Experts of a small language model.
Training: a variant of SOAP for the experts, 403M tokens, 6145 steps.
Below are experts of layer 2 (counted from 0) of a mixture-of-experts language model. Rows are named router (the router's row for the expert), up (a neuron's input weights, with its number) and show model dimensions 448-511. Each number is 200 + 30 x the weight over its row's rms, rounded and kept within 0 to 999.
After each expert's rows: "comes after" lists some tokens at least twice as common just before its tokens as in all text. This comes from a sample of Wikipedia text that the model never trained on. Tokens count by the router's weight.

# expert 67
router,182,170,209,164,217,168,185,160,175,204,161,178,237,232,255,189,209,238,243,220,170,205,151,223,219,150,235,182,212,164,203,225,206,199,237,165,227,232,145,156,195,168,183,234,213,216,235,245,181,177,142,197,252,171,201,178,202,212,141,124,227,207,181,156
up0,222,219,222,260,237,239,215,189,204,240,160,199,188,198,219,148,179,145,206,184,104,231,192,185,212,184,165,175,168,249,179,198,191,265,214,234,183,288,192,172,156,180,204,245,172,227,186,197,171,150,188,207,176,180,152,235,209,241,197,176,260,235,241,192
up1,187,254,246,178,191,239,191,226,182,207,199,199,193,219,155,179,190,224,234,176,172,205,221,245,183,243,179,162,232,202,177,163,172,223,152,199,186,209,165,233,203,172,172,212,224,149,224,191,204,190,175,248,170,232,158,214,161,178,167,197,269,272,196,169
up2,151,206,236,223,178,209,191,211,238,183,198,200,205,232,223,212,184,193,186,212,176,182,196,208,229,222,255,182,198,239,199,163,185,176,200,252,205,159,232,170,203,155,201,256,193,209,150,226,229,230,190,171,194,128,167,195,196,193,198,195,170,187,226,185
up3,121,214,187,224,162,197,223,212,186,246,235,200,224,138,231,168,210,157,196,230,185,144,209,182,184,219,218,175,189,187,173,248,202,200,240,170,177,213,176,168,212,229,186,223,230,152,176,203,172,272,218,213,166,202,170,235,201,216,214,208,191,182,230,149
comes after: "\n", ")", "\n ", "\"", " =", "==="

# expert 21
router,148,204,169,213,209,219,201,176,240,248,173,182,219,238,208,162,234,210,199,225,210,169,177,180,167,190,236,196,188,194,187,256,215,210,210,232,179,211,185,212,224,259,228,240,220,164,204,238,185,190,190,173,160,182,191,220,182,150,156,167,139,188,198,249
up0,207,218,221,185,157,255,236,185,238,208,239,195,223,234,146,157,171,213,174,192,192,255,207,166,157,214,182,210,230,187,209,163,205,225,183,192,197,228,169,232,164,221,191,198,249,198,208,205,179,172,205,257,170,203,228,244,225,198,199,184,150,229,235,226
up1,210,195,194,213,232,222,197,151,148,208,225,227,171,193,193,181,196,220,254,173,182,223,259,244,144,171,226,172,180,254,168,171,193,231,163,173,172,183,161,254,217,209,223,189,238,162,254,238,202,207,214,201,210,206,153,195,184,211,162,188,214,221,206,222
up2,213,208,149,205,206,191,221,214,194,251,226,224,246,164,143,190,244,193,203,248,171,256,216,125,174,228,168,201,182,236,173,192,163,213,214,221,169,213,211,198,132,239,193,225,207,230,173,261,157,196,202,222,138,208,187,218,214,189,185,203,201,256,277,194
up3,206,183,196,165,207,192,197,239,228,253,197,170,191,226,173,180,159,197,194,177,133,241,250,150,195,220,191,173,213,230,154,180,218,189,217,148,243,205,199,191,227,219,193,199,205,247,182,222,196,193,170,165,188,203,164,187,190,233,222,153,184,217,184,168
comes after: " |", " d", " D", " p", " P", " B"

# expert 78
router,212,184,213,212,209,173,234,208,183,180,227,181,212,139,188,186,228,261,141,150,240,225,159,207,191,227,201,176,177,167,211,203,203,243,264,185,207,193,176,183,204,179,203,230,237,219,152,238,164,160,240,210,255,216,148,208,222,230,185,175,205,205,217,184
up0,177,211,195,187,168,220,181,176,277,197,164,204,204,211,207,215,136,184,206,177,222,209,171,144,248,187,210,206,180,233,238,201,191,266,204,163,116,174,185,200,186,277,205,239,233,194,228,258,135,180,192,204,203,191,199,182,195,237,244,230,196,211,171,224
up1,220,165,208,197,172,217,225,191,191,219,231,194,181,132,247,240,160,189,214,207,229,231,169,196,166,196,171,215,142,189,172,206,180,212,229,193,194,181,221,234,237,192,205,214,185,218,215,178,183,150,151,201,244,215,222,159,236,152,169,197,189,254,232,215
up2,194,227,234,168,207,162,195,234,202,160,222,231,238,230,181,215,208,235,192,178,222,214,194,159,248,187,208,215,144,189,205,262,221,208,235,131,179,171,202,181,231,191,177,214,202,199,239,245,175,219,154,199,203,198,208,147,165,215,203,219,197,248,246,200
up3,183,189,222,223,186,233,245,206,152,165,213,161,207,186,196,84,208,191,226,216,190,189,245,150,205,216,239,189,196,252,221,250,159,216,167,235,195,218,175,179,201,253,222,221,182,194,191,188,233,168,197,213,212,210,224,166,212,215,252,189,167,251,192,195
comes after: "\n", ")", "\n ", " FW", " MF", " Succeeded"

# expert 29
router,198,174,282,214,247,205,198,195,175,128,155,179,227,185,171,190,171,214,200,212,227,149,205,216,170,180,213,194,245,153,229,219,219,211,188,201,255,159,219,157,202,171,260,191,215,185,197,259,241,209,213,206,213,175,272,195,147,204,229,206,211,179,134,195
up0,196,220,201,167,225,231,163,212,227,185,137,201,207,240,194,162,230,225,232,218,186,228,161,175,221,155,213,132,230,209,172,188,220,217,203,249,215,204,213,241,249,201,145,174,187,196,201,274,191,192,240,177,191,215,189,192,212,176,162,204,187,156,156,185
up1,209,187,194,198,182,211,160,177,180,160,120,230,220,223,221,177,181,201,210,216,197,206,211,174,165,201,194,196,187,164,210,187,177,170,208,170,284,203,187,189,166,181,204,150,221,171,196,260,186,144,192,148,243,154,184,216,169,262,192,229,294,209,167,193
up2,234,219,182,198,192,255,223,191,177,201,200,244,206,241,175,234,208,251,204,222,212,213,209,220,210,209,166,161,219,207,216,226,138,243,161,234,185,204,254,182,201,244,191,194,229,199,224,218,216,205,190,237,220,189,205,280,195,221,205,212,148,178,217,199
up3,139,164,232,207,165,188,284,224,238,185,176,217,211,216,238,194,153,160,205,215,166,181,139,224,212,192,259,203,193,162,217,210,185,181,207,221,199,159,189,217,232,191,223,232,185,224,186,208,265,180,206,219,171,183,230,213,202,170,235,171,193,173,128,206
comes after: "-", " the", "|", " R", " a", " New"

# expert 66
router,179,174,227,210,215,182,208,140,199,192,213,175,225,121,193,176,199,240,195,193,222,171,230,190,170,187,245,168,236,229,196,259,229,211,215,173,221,187,167,146,191,233,190,228,153,191,241,255,195,235,219,200,160,167,172,210,168,210,244,237,176,178,193,187
up0,213,189,201,190,191,177,218,217,158,188,166,221,209,235,184,192,211,229,201,192,199,166,207,189,222,245,165,182,223,244,195,218,195,211,226,216,160,245,144,202,169,188,258,153,241,213,275,195,164,176,268,218,191,177,152,134,203,172,174,177,210,180,214,205
up1,191,177,191,189,252,240,156,272,251,200,197,206,196,153,244,197,204,208,234,224,213,190,271,215,193,192,194,178,256,195,197,167,186,241,213,178,226,185,186,219,146,213,213,235,237,217,255,222,140,212,206,242,209,212,174,261,175,205,188,199,211,260,224,187
up2,271,246,231,168,187,146,233,186,209,194,215,192,197,220,167,192,207,197,257,212,155,224,200,181,225,156,282,191,251,205,212,178,238,154,160,171,175,191,267,210,233,231,177,210,199,195,268,236,190,182,240,235,210,242,154,217,186,258,185,189,185,208,189,110
up3,158,205,228,188,174,204,195,260,181,215,136,248,185,210,220,229,208,213,203,231,173,206,190,190,219,193,146,188,130,235,205,200,187,266,224,168,224,168,181,171,222,162,222,217,195,214,220,163,283,231,156,196,164,189,192,125,158,235,205,228,229,197,222,175
comes after: " |", " K", " M", "′", " F", " W"

# expert 34
router,177,218,232,239,212,219,219,168,186,178,233,191,234,167,200,190,185,249,159,174,233,203,148,205,195,172,209,169,226,208,247,247,185,157,197,229,230,194,205,220,229,203,243,239,271,182,234,167,180,211,160,237,172,195,182,241,157,183,237,216,240,193,149,217
up0,245,222,228,243,180,226,239,180,199,187,204,202,180,209,191,147,182,140,226,203,142,238,222,214,169,234,185,212,239,185,156,219,179,194,167,229,240,169,166,228,211,218,195,175,242,220,205,175,201,173,184,215,209,182,186,215,161,172,246,236,219,190,167,191
up1,222,189,182,175,175,236,223,204,195,212,158,223,197,220,166,233,182,186,154,229,185,207,215,178,202,248,179,208,156,161,174,164,183,168,183,214,185,227,231,224,204,177,252,206,206,239,212,211,226,229,213,161,165,179,210,211,199,189,212,199,246,180,207,206
up2,144,209,187,215,159,185,224,246,212,240,216,190,211,235,201,227,203,181,161,162,234,178,188,187,214,202,195,204,215,281,187,147,209,158,204,267,222,176,227,225,205,163,175,230,189,189,215,172,189,189,229,209,164,173,188,245,212,196,237,216,205,221,216,252
up3,192,177,232,235,204,210,181,298,219,241,176,161,205,200,217,193,141,217,175,149,202,224,198,174,129,197,197,173,189,209,201,173,232,198,193,203,198,173,184,213,175,229,202,155,270,199,212,189,158,182,166,175,192,191,216,169,185,174,179,197,196,216,158,176
comes after: " |", " of", " and", "-", "P", " P"

# expert 75
router,179,227,255,220,214,149,178,174,194,198,180,180,246,118,188,187,215,209,177,172,178,193,189,227,205,193,210,183,260,189,217,234,206,163,210,208,188,166,189,181,172,234,245,210,229,176,193,221,179,181,247,263,244,188,199,179,188,209,223,167,268,190,198,158
up0,150,175,173,214,210,240,214,226,161,173,169,170,217,185,218,171,178,187,237,199,185,188,265,176,196,206,231,177,181,197,131,234,220,157,217,244,194,222,181,190,199,204,133,232,272,267,202,217,221,210,214,207,181,210,185,255,219,212,183,190,228,151,222,167
up1,206,225,228,212,206,243,214,220,178,208,175,190,189,184,180,208,189,187,182,167,243,182,207,170,165,135,190,199,251,259,207,239,247,221,235,186,209,215,233,158,216,196,235,191,218,187,220,179,194,208,128,164,193,168,170,142,168,153,185,218,244,245,194,186
up2,207,272,180,220,180,195,238,198,209,159,208,195,143,152,226,172,235,196,185,209,191,227,194,228,183,173,167,252,224,220,139,177,173,145,231,210,161,247,183,181,215,194,201,188,196,214,215,180,197,238,137,186,213,190,205,207,253,218,185,219,178,279,182,193
up3,215,194,192,197,193,183,177,200,199,174,172,209,239,161,197,194,215,199,220,186,235,256,228,210,178,201,203,182,220,244,187,257,212,240,180,192,165,202,234,234,218,235,191,195,231,166,233,187,181,123,223,220,172,212,264,189,239,208,173,132,242,212,238,257
comes after: " |", " G", " ", " g", "G", "g"

# expert 15
router,198,176,187,233,230,238,186,212,216,176,170,176,210,244,185,168,177,227,189,229,177,132,170,181,198,240,224,188,247,236,245,175,185,116,249,228,247,209,157,181,207,203,179,202,172,165,190,177,234,186,182,217,226,205,143,198,206,243,181,242,231,183,221,193
up0,187,183,227,233,121,210,211,161,171,174,194,130,169,183,169,180,172,136,207,257,182,210,172,181,230,230,171,207,212,233,222,142,228,183,141,178,247,199,196,195,213,179,252,195,233,198,233,228,174,202,141,241,243,216,209,188,156,200,212,176,248,221,210,218
up1,238,214,196,247,161,200,173,196,242,226,229,150,196,192,177,197,238,193,222,164,177,225,188,207,209,152,211,231,186,176,151,200,238,202,227,222,217,148,225,216,156,209,205,186,190,152,198,237,225,197,159,148,226,184,225,240,214,205,224,256,169,248,225,181
up2,143,191,199,170,183,205,203,164,198,207,187,214,228,198,154,236,204,195,177,170,174,219,142,236,197,223,179,152,243,192,190,204,187,259,226,211,221,187,160,249,171,231,230,224,163,244,241,222,207,196,200,273,215,202,203,186,217,205,190,172,218,195,199,209
up3,174,225,192,169,202,236,187,167,195,253,207,196,189,186,184,234,186,133,199,200,230,225,191,214,234,256,237,78,235,225,238,187,237,206,234,231,212,203,204,161,248,206,169,234,164,267,146,181,204,284,180,175,209,224,213,215,245,188,130,240,174,164,190,209
comes after: "\n", " |", ".", " =", " ==", "s."

# expert 76
router,197,221,190,220,207,193,182,242,206,190,231,186,121,211,184,209,265,215,212,297,145,164,207,232,209,198,150,155,194,192,188,207,221,185,189,155,221,171,174,162,238,209,240,190,244,242,169,204,185,125,157,212,224,202,235,213,236,244,191,203,224,180,202,249
up0,222,177,199,240,196,172,218,184,160,164,194,155,189,207,147,216,251,194,207,218,186,143,183,207,240,144,140,183,184,236,182,189,173,176,212,182,203,169,195,202,208,204,225,182,154,169,170,251,202,171,156,144,222,193,241,208,181,237,209,201,210,218,187,203
up1,230,242,213,176,204,157,193,257,264,262,179,235,240,236,135,256,255,216,158,187,198,172,203,212,227,244,203,215,151,174,203,213,184,200,180,214,230,186,219,217,249,159,233,200,220,218,170,154,156,213,270,180,203,210,227,167,209,215,256,177,228,192,204,207
up2,218,203,236,206,218,211,211,188,220,163,216,230,166,196,219,173,199,169,233,198,150,201,218,196,222,132,178,199,157,236,171,277,212,202,214,239,181,135,166,164,178,188,223,214,226,235,167,156,187,239,200,180,172,191,263,215,209,221,198,146,174,167,254,177
up3,172,218,209,192,192,205,199,230,201,227,221,214,199,232,191,199,203,185,233,202,211,231,185,216,198,187,252,249,191,223,210,118,250,182,212,205,172,219,172,228,248,182,259,172,257,219,206,203,193,232,167,190,220,161,130,218,219,187,202,157,201,162,215,176
comes after: " of", " in", " as", " for", " with", " is"

# expert 46
router,185,155,137,202,227,175,151,235,188,219,208,191,233,145,183,202,222,234,193,178,191,235,193,214,234,169,278,212,181,196,209,246,175,168,194,192,185,199,147,195,204,168,174,215,242,212,175,232,202,173,219,231,219,229,204,188,228,196,214,173,202,210,285,162
up0,165,252,210,204,206,269,191,221,174,245,176,198,181,211,188,214,108,204,255,150,230,209,203,248,237,207,201,191,206,226,175,178,183,197,259,180,186,172,174,197,150,220,238,204,161,127,210,172,150,221,172,252,201,200,162,126,189,202,202,178,238,236,190,242
up1,215,188,176,203,158,137,170,185,187,184,232,188,225,231,231,187,194,163,136,152,196,275,218,212,189,184,196,214,135,235,172,165,219,191,241,194,198,173,210,239,219,211,208,158,209,230,180,162,253,199,218,158,204,169,217,214,241,189,162,169,173,241,202,189
up2,195,191,176,165,142,218,212,218,199,205,190,209,234,151,196,223,201,144,259,243,260,221,164,201,218,202,156,155,166,260,210,209,217,193,151,243,203,217,211,147,198,155,207,232,202,203,159,188,187,227,199,229,230,240,201,218,188,177,187,236,186,204,251,147
up3,190,248,220,179,197,216,201,165,213,204,181,193,237,186,153,198,232,240,190,200,241,180,219,214,257,190,200,178,196,195,208,258,212,189,199,191,187,237,183,231,233,206,183,214,176,166,233,182,179,181,246,206,208,201,216,212,227,208,198,268,210,190,187,177
comes after: "\n", "-", " ", "|", "\n ", ")"

# expert 16
router,264,173,169,209,191,194,131,193,238,181,170,168,218,153,161,208,209,246,194,182,210,230,178,237,184,247,248,233,238,154,207,219,226,235,198,209,218,209,192,211,199,199,118,212,248,208,197,195,160,144,184,218,182,229,231,180,201,206,219,195,164,234,240,216
up0,157,210,238,169,164,194,199,198,203,187,218,212,202,229,204,189,242,166,218,203,234,192,190,231,196,196,235,221,174,227,179,208,239,232,215,211,227,174,176,185,249,233,161,233,203,229,188,167,184,177,154,196,187,270,199,210,179,219,209,220,177,179,225,225
up1,211,211,181,220,154,209,190,253,226,207,169,210,210,208,229,185,205,212,174,180,200,201,176,254,193,229,178,151,193,212,209,203,195,219,125,193,193,193,183,244,195,182,239,199,252,227,198,158,268,184,190,204,177,203,192,226,195,194,142,211,238,172,177,174
up2,194,196,179,217,178,144,184,229,230,169,252,175,204,217,143,185,178,192,176,210,157,223,207,217,221,161,220,240,233,184,182,202,211,255,167,198,222,150,186,152,179,166,178,253,249,155,174,169,245,208,216,195,233,188,189,250,218,204,225,219,148,189,206,253
up3,229,178,285,236,211,186,178,165,185,146,206,169,176,179,232,235,211,238,204,228,283,249,208,225,187,195,182,214,260,229,188,148,130,220,180,163,230,135,207,187,201,173,213,198,229,206,216,222,197,138,213,209,193,165,189,212,239,163,224,201,130,220,214,182
comes after: "\n", " ", "-", ")", " ==", "=="

# expert 6
router,176,224,241,210,230,178,167,185,186,155,202,153,214,168,227,161,163,207,161,235,176,202,170,213,189,181,248,108,211,187,233,238,240,198,237,234,225,236,203,150,157,148,173,233,235,177,170,210,165,260,138,215,182,171,196,171,148,187,223,249,149,180,154,172
up0,231,213,242,192,213,236,223,180,238,247,212,188,146,262,252,161,164,182,162,191,154,222,262,186,123,157,168,200,131,256,187,182,207,161,268,191,208,188,230,198,180,216,186,177,192,165,166,187,149,173,237,232,197,192,227,220,228,221,170,211,177,226,198,220
up1,183,201,254,160,144,199,261,183,163,167,240,231,167,227,197,179,165,200,189,197,178,246,206,207,194,206,226,170,172,132,274,153,167,195,217,273,136,183,190,193,137,180,257,185,208,177,183,190,195,177,199,231,215,124,159,156,256,225,223,221,197,178,223,187
up2,211,161,172,195,198,189,207,202,238,271,236,234,133,180,197,213,234,182,243,188,206,226,185,202,238,228,198,180,234,211,214,187,143,215,189,233,208,231,182,164,222,233,226,206,167,159,169,191,252,150,192,201,201,246,220,218,185,185,215,157,230,251,201,211
up3,166,260,236,227,199,205,232,158,185,167,184,226,225,183,205,220,262,195,172,206,230,159,185,232,147,212,165,165,198,198,188,203,218,237,162,184,212,225,168,163,197,149,202,166,238,197,236,176,185,207,177,234,226,245,147,153,183,215,137,246,159,208,185,247
comes after: " M", " |", " K", " Z", " m", "M"

# expert 69
router,163,236,264,201,200,226,177,218,153,159,262,179,139,212,207,168,188,183,250,174,190,164,202,252,164,192,206,237,176,171,189,197,243,202,189,181,213,208,204,189,200,181,201,197,159,189,207,182,205,247,226,202,160,214,226,231,241,225,181,123,206,174,183,238
up0,175,221,146,192,208,238,243,190,181,186,158,275,241,248,210,211,263,129,206,150,160,224,176,246,192,228,249,252,210,252,202,185,231,198,193,160,221,217,211,212,236,228,180,178,238,199,189,184,170,207,162,172,190,183,194,216,179,207,211,200,182,198,180,240
up1,188,251,172,208,221,214,253,212,173,205,191,241,220,213,183,211,215,209,197,166,202,228,213,135,163,198,215,137,210,216,205,178,190,160,222,197,222,202,244,236,235,213,213,165,219,208,148,143,248,207,216,176,193,178,203,196,194,226,146,160,228,227,156,232
up2,233,216,212,200,245,171,184,200,172,220,230,193,194,196,166,188,130,233,182,210,201,215,193,212,248,156,242,184,222,163,190,215,172,225,167,188,210,202,228,195,193,211,251,237,203,207,178,124,191,236,214,177,177,209,168,169,202,166,176,192,158,233,195,175
up3,250,209,282,171,215,180,214,237,178,246,195,168,200,223,242,190,189,161,198,196,202,211,148,244,219,226,213,211,217,204,209,195,201,200,223,212,189,151,190,194,244,206,193,219,173,190,220,173,158,210,180,206,199,199,159,219,181,120,186,233,165,197,167,189
comes after: " of", " in", " to", " for", " at", " on"

# expert 63
router,183,204,164,176,253,171,211,178,151,207,237,169,212,217,237,169,186,202,157,211,197,210,164,185,233,235,152,211,197,193,226,204,239,207,225,195,231,220,249,218,241,189,174,184,164,200,206,172,218,214,202,188,180,179,262,263,185,210,162,213,266,179,183,207
up0,160,216,173,207,216,210,224,188,145,241,206,196,202,240,256,196,164,123,188,201,217,163,206,169,228,189,172,218,194,200,172,140,254,207,170,180,191,165,160,219,200,175,152,197,210,135,196,180,200,228,202,177,211,173,228,178,234,186,206,234,186,234,175,191
up1,207,198,246,225,209,153,205,198,184,203,240,219,189,178,235,227,175,267,138,207,173,173,171,218,202,182,187,238,188,230,158,234,231,208,192,221,214,235,180,154,177,220,220,173,159,176,217,128,146,236,212,242,159,197,214,160,158,254,238,210,213,200,212,204
up2,187,195,210,223,162,199,168,229,211,219,215,188,229,192,220,175,208,245,201,216,224,262,158,170,142,200,184,212,207,238,180,159,203,181,198,210,191,221,246,225,201,220,197,147,230,210,239,173,210,222,167,184,215,184,239,189,170,169,209,192,221,210,196,139
up3,257,211,159,172,244,172,230,169,194,163,197,189,178,209,215,212,210,220,184,212,191,194,166,180,147,249,200,204,175,254,177,194,156,195,182,165,237,206,228,235,274,208,217,214,186,173,245,134,228,224,200,223,188,242,233,211,211,228,214,223,178,195,157,214
comes after: " the", " a", " in", " his", " on", " for"

# expert 27
router,186,203,198,250,217,206,221,176,222,199,231,178,239,157,206,140,179,224,211,232,240,239,153,201,177,198,163,213,212,167,235,176,210,217,229,195,216,201,170,170,181,184,192,200,202,210,192,244,204,217,206,254,245,269,186,173,197,203,234,146,217,157,199,144
up0,245,171,184,169,227,189,175,204,221,206,240,184,175,158,219,199,152,142,200,138,170,211,265,162,189,149,212,198,224,194,173,182,211,210,188,173,189,170,240,218,215,197,240,178,222,209,220,246,182,164,149,183,190,185,170,208,183,147,274,205,139,193,208,177
up1,181,245,163,223,180,184,199,185,171,248,220,205,178,180,214,170,153,170,173,194,233,181,200,166,120,228,237,152,191,162,217,171,193,215,148,172,209,172,189,198,201,238,226,120,203,221,259,138,204,186,224,188,191,192,222,231,227,249,248,185,213,250,238,157
up2,158,263,198,149,218,199,262,195,214,193,167,152,217,188,230,185,173,202,205,209,189,247,211,182,212,238,214,259,156,217,189,255,152,217,139,241,164,148,197,266,218,218,172,183,231,232,217,209,215,236,175,201,170,232,206,252,274,187,188,139,216,239,225,168
up3,219,234,240,253,184,184,176,200,212,195,187,128,187,249,160,243,189,293,210,194,164,218,174,179,221,246,174,244,222,198,197,229,259,239,188,169,141,195,227,235,197,217,218,185,223,151,145,198,186,204,232,190,166,204,239,195,183,178,209,259,166,183,208,221
comes after: " |", "-", "|", " a", ";", " S"

# expert 12
router,245,141,203,155,194,161,160,179,189,143,178,177,226,175,221,210,204,219,230,190,185,213,193,208,190,159,234,180,170,215,209,183,233,193,238,233,240,198,166,185,141,226,188,237,159,146,211,241,252,256,254,205,109,232,213,191,212,236,244,145,180,209,201,217
up0,214,213,232,214,149,217,254,179,250,208,196,226,202,240,249,190,199,185,215,137,192,150,193,228,216,253,254,177,189,179,234,179,161,145,193,209,191,180,160,207,164,201,155,149,184,197,185,199,188,250,154,204,229,208,234,216,145,197,213,183,198,205,180,237
up1,122,218,190,191,208,231,241,198,205,197,208,208,186,212,242,158,193,196,135,212,183,218,219,154,240,181,199,206,147,192,202,189,191,209,208,239,201,178,222,209,241,223,163,200,231,192,160,169,238,221,222,117,177,227,220,155,146,181,239,190,166,210,170,213
up2,203,215,161,214,164,189,191,174,192,244,193,161,226,199,243,206,193,173,225,209,151,155,182,155,201,217,140,188,201,233,216,269,269,185,216,220,208,199,197,186,197,223,195,213,286,204,173,162,159,231,219,158,209,214,195,238,172,200,224,175,206,193,142,225
up3,232,164,193,166,203,187,216,163,226,229,209,173,150,170,197,205,198,167,251,218,203,170,214,155,188,206,232,222,241,205,225,247,200,231,219,183,205,231,183,222,192,164,236,135,153,238,207,238,203,152,234,208,180,201,208,212,238,170,188,195,191,175,263,242
comes after: " ", " 0", " 1", " —", ")", " 2"

# expert 43
router,167,189,200,229,198,187,191,215,214,174,212,178,192,240,192,183,188,273,186,227,219,199,139,232,238,133,210,194,193,166,207,239,198,210,220,227,181,230,190,182,210,181,239,216,245,245,286,223,184,163,193,162,202,141,194,207,232,109,217,194,189,192,254,230
up0,154,196,207,179,209,194,223,238,247,189,193,157,186,205,235,221,165,195,236,153,166,166,167,128,213,191,189,179,108,206,174,231,204,239,240,209,193,184,158,214,213,165,221,203,184,209,216,232,257,210,147,262,177,215,206,166,190,197,193,179,154,166,266,209
up1,171,197,128,165,148,224,231,222,232,270,230,195,224,206,210,180,208,199,212,238,235,180,231,143,156,169,210,181,160,241,207,202,263,260,209,221,249,206,194,227,233,220,194,184,245,198,200,245,176,145,214,189,222,195,219,201,227,191,232,229,152,249,221,202
up2,184,221,141,188,196,174,248,213,196,182,200,219,206,186,187,238,145,178,167,180,188,197,185,156,188,219,159,198,134,179,210,179,177,193,170,198,145,208,183,171,223,160,246,203,221,203,172,225,166,178,187,167,225,170,226,198,213,203,168,181,225,170,167,204
up3,189,205,227,231,203,198,219,230,205,216,195,223,194,249,171,211,227,198,218,209,154,260,217,206,160,170,190,141,165,197,203,220,183,222,195,222,200,205,184,238,239,182,159,252,243,235,194,217,199,230,168,205,263,212,153,208,193,191,211,223,138,189,261,175
comes after: "\n", " |", ".", "==", " =", "==="

# expert 42
router,247,224,185,216,200,161,154,225,199,189,204,174,187,184,129,172,191,162,199,240,190,200,136,192,216,180,244,228,228,186,212,259,193,147,205,180,196,218,149,145,220,163,176,207,248,185,265,194,145,224,251,184,203,221,261,211,214,158,223,205,228,177,235,186
up0,211,272,197,206,179,153,133,210,216,153,174,166,217,222,130,179,241,168,217,184,217,210,207,187,238,200,238,223,175,216,231,216,229,187,223,217,154,193,230,210,224,199,193,227,188,168,212,212,202,150,205,155,245,211,235,129,215,184,171,162,202,256,221,205
up1,229,172,204,213,169,216,234,223,214,215,203,199,240,244,210,194,218,220,207,207,166,244,226,149,166,192,157,245,120,218,202,199,196,232,214,196,195,226,150,229,189,274,178,241,258,124,208,235,156,251,246,190,187,162,183,276,251,229,192,211,211,231,196,204
up2,184,207,248,205,226,190,156,194,204,233,279,221,217,217,146,278,251,248,219,175,224,215,163,176,209,192,250,200,193,138,168,242,178,214,193,220,159,174,174,179,170,219,199,124,163,176,175,197,177,138,190,251,181,137,168,245,191,123,211,216,256,154,203,195
up3,206,183,180,204,180,208,203,206,214,239,210,175,217,158,253,254,205,179,230,172,218,219,207,171,217,195,227,245,178,213,197,187,196,215,186,213,194,194,144,177,176,196,208,156,227,197,220,212,215,164,221,245,232,153,174,223,240,191,207,213,237,205,198,186
comes after: "\n", "|", "-", ".", "==", "==="

# expert 10
router,235,180,228,179,192,184,220,216,218,194,191,188,239,183,155,179,240,200,183,165,162,211,194,214,188,168,250,187,156,171,221,250,219,240,215,119,203,225,177,199,197,167,185,215,245,251,209,188,179,184,244,207,193,222,201,190,246,192,189,236,191,195,224,232
up0,132,221,224,201,230,235,233,230,149,183,158,230,222,217,202,171,169,169,221,166,193,226,171,166,189,189,178,207,241,147,186,223,213,219,163,155,265,202,176,178,212,123,168,202,172,199,170,188,196,207,162,168,208,228,190,256,177,248,196,199,187,200,191,137
up1,181,208,213,258,240,216,194,271,212,182,189,210,236,187,183,224,198,159,208,147,204,237,211,175,185,252,176,175,228,201,216,199,188,217,158,185,199,190,182,147,180,187,198,194,255,233,168,195,126,234,206,231,199,146,235,153,219,188,115,223,200,206,217,200
up2,204,184,213,196,246,193,117,264,209,220,207,188,197,153,203,197,189,216,229,190,200,213,259,98,211,191,147,267,158,193,174,230,219,211,195,166,204,224,209,214,199,186,165,229,261,182,200,199,220,177,200,144,228,241,171,217,237,161,213,177,187,220,210,233
up3,198,223,195,176,190,206,202,201,236,193,230,184,201,158,165,158,176,201,237,212,209,152,204,186,205,206,220,203,208,218,193,214,256,273,225,200,209,242,224,232,263,177,202,192,212,154,274,230,185,207,213,179,184,218,202,196,211,152,208,167,155,229,255,192
comes after: "\n", "|", " ", ")", " FW", " Win"

# expert 18
router,178,183,168,164,231,214,166,202,186,160,172,188,165,270,230,165,214,250,190,206,180,221,229,220,208,243,169,202,171,207,209,208,174,175,235,193,178,165,291,226,181,225,226,229,163,245,161,150,248,212,178,179,204,169,237,189,216,209,185,180,185,172,206,240
up0,195,192,192,187,162,197,192,181,212,181,208,208,176,225,187,215,204,212,224,259,197,168,168,232,246,194,225,152,188,228,133,211,276,242,241,207,226,210,205,182,201,195,150,183,138,220,193,257,282,236,211,178,218,151,223,204,194,158,182,217,170,204,123,239
up1,213,144,228,196,173,269,173,239,231,221,242,217,205,256,220,163,207,193,151,236,178,185,196,175,152,173,163,196,207,230,213,201,198,194,184,170,190,219,199,222,215,250,173,153,208,186,207,173,151,223,204,245,205,211,268,229,255,162,209,138,173,224,167,191
up2,226,217,149,205,158,190,208,201,209,214,166,220,187,209,134,193,220,193,190,188,184,237,249,198,212,171,196,204,210,185,167,220,202,190,262,217,187,197,211,184,185,202,241,230,197,200,176,225,208,160,228,208,152,180,220,215,188,272,203,169,115,224,234,188
up3,152,194,236,232,197,177,161,196,204,202,172,163,171,237,212,175,232,214,196,233,222,249,224,222,193,195,198,192,172,188,224,219,176,204,173,202,190,217,171,202,215,214,210,213,180,208,170,126,239,172,202,229,208,200,142,219,202,207,96,232,194,249,173,185
comes after: " the", " of", " The", " is", " in", " as"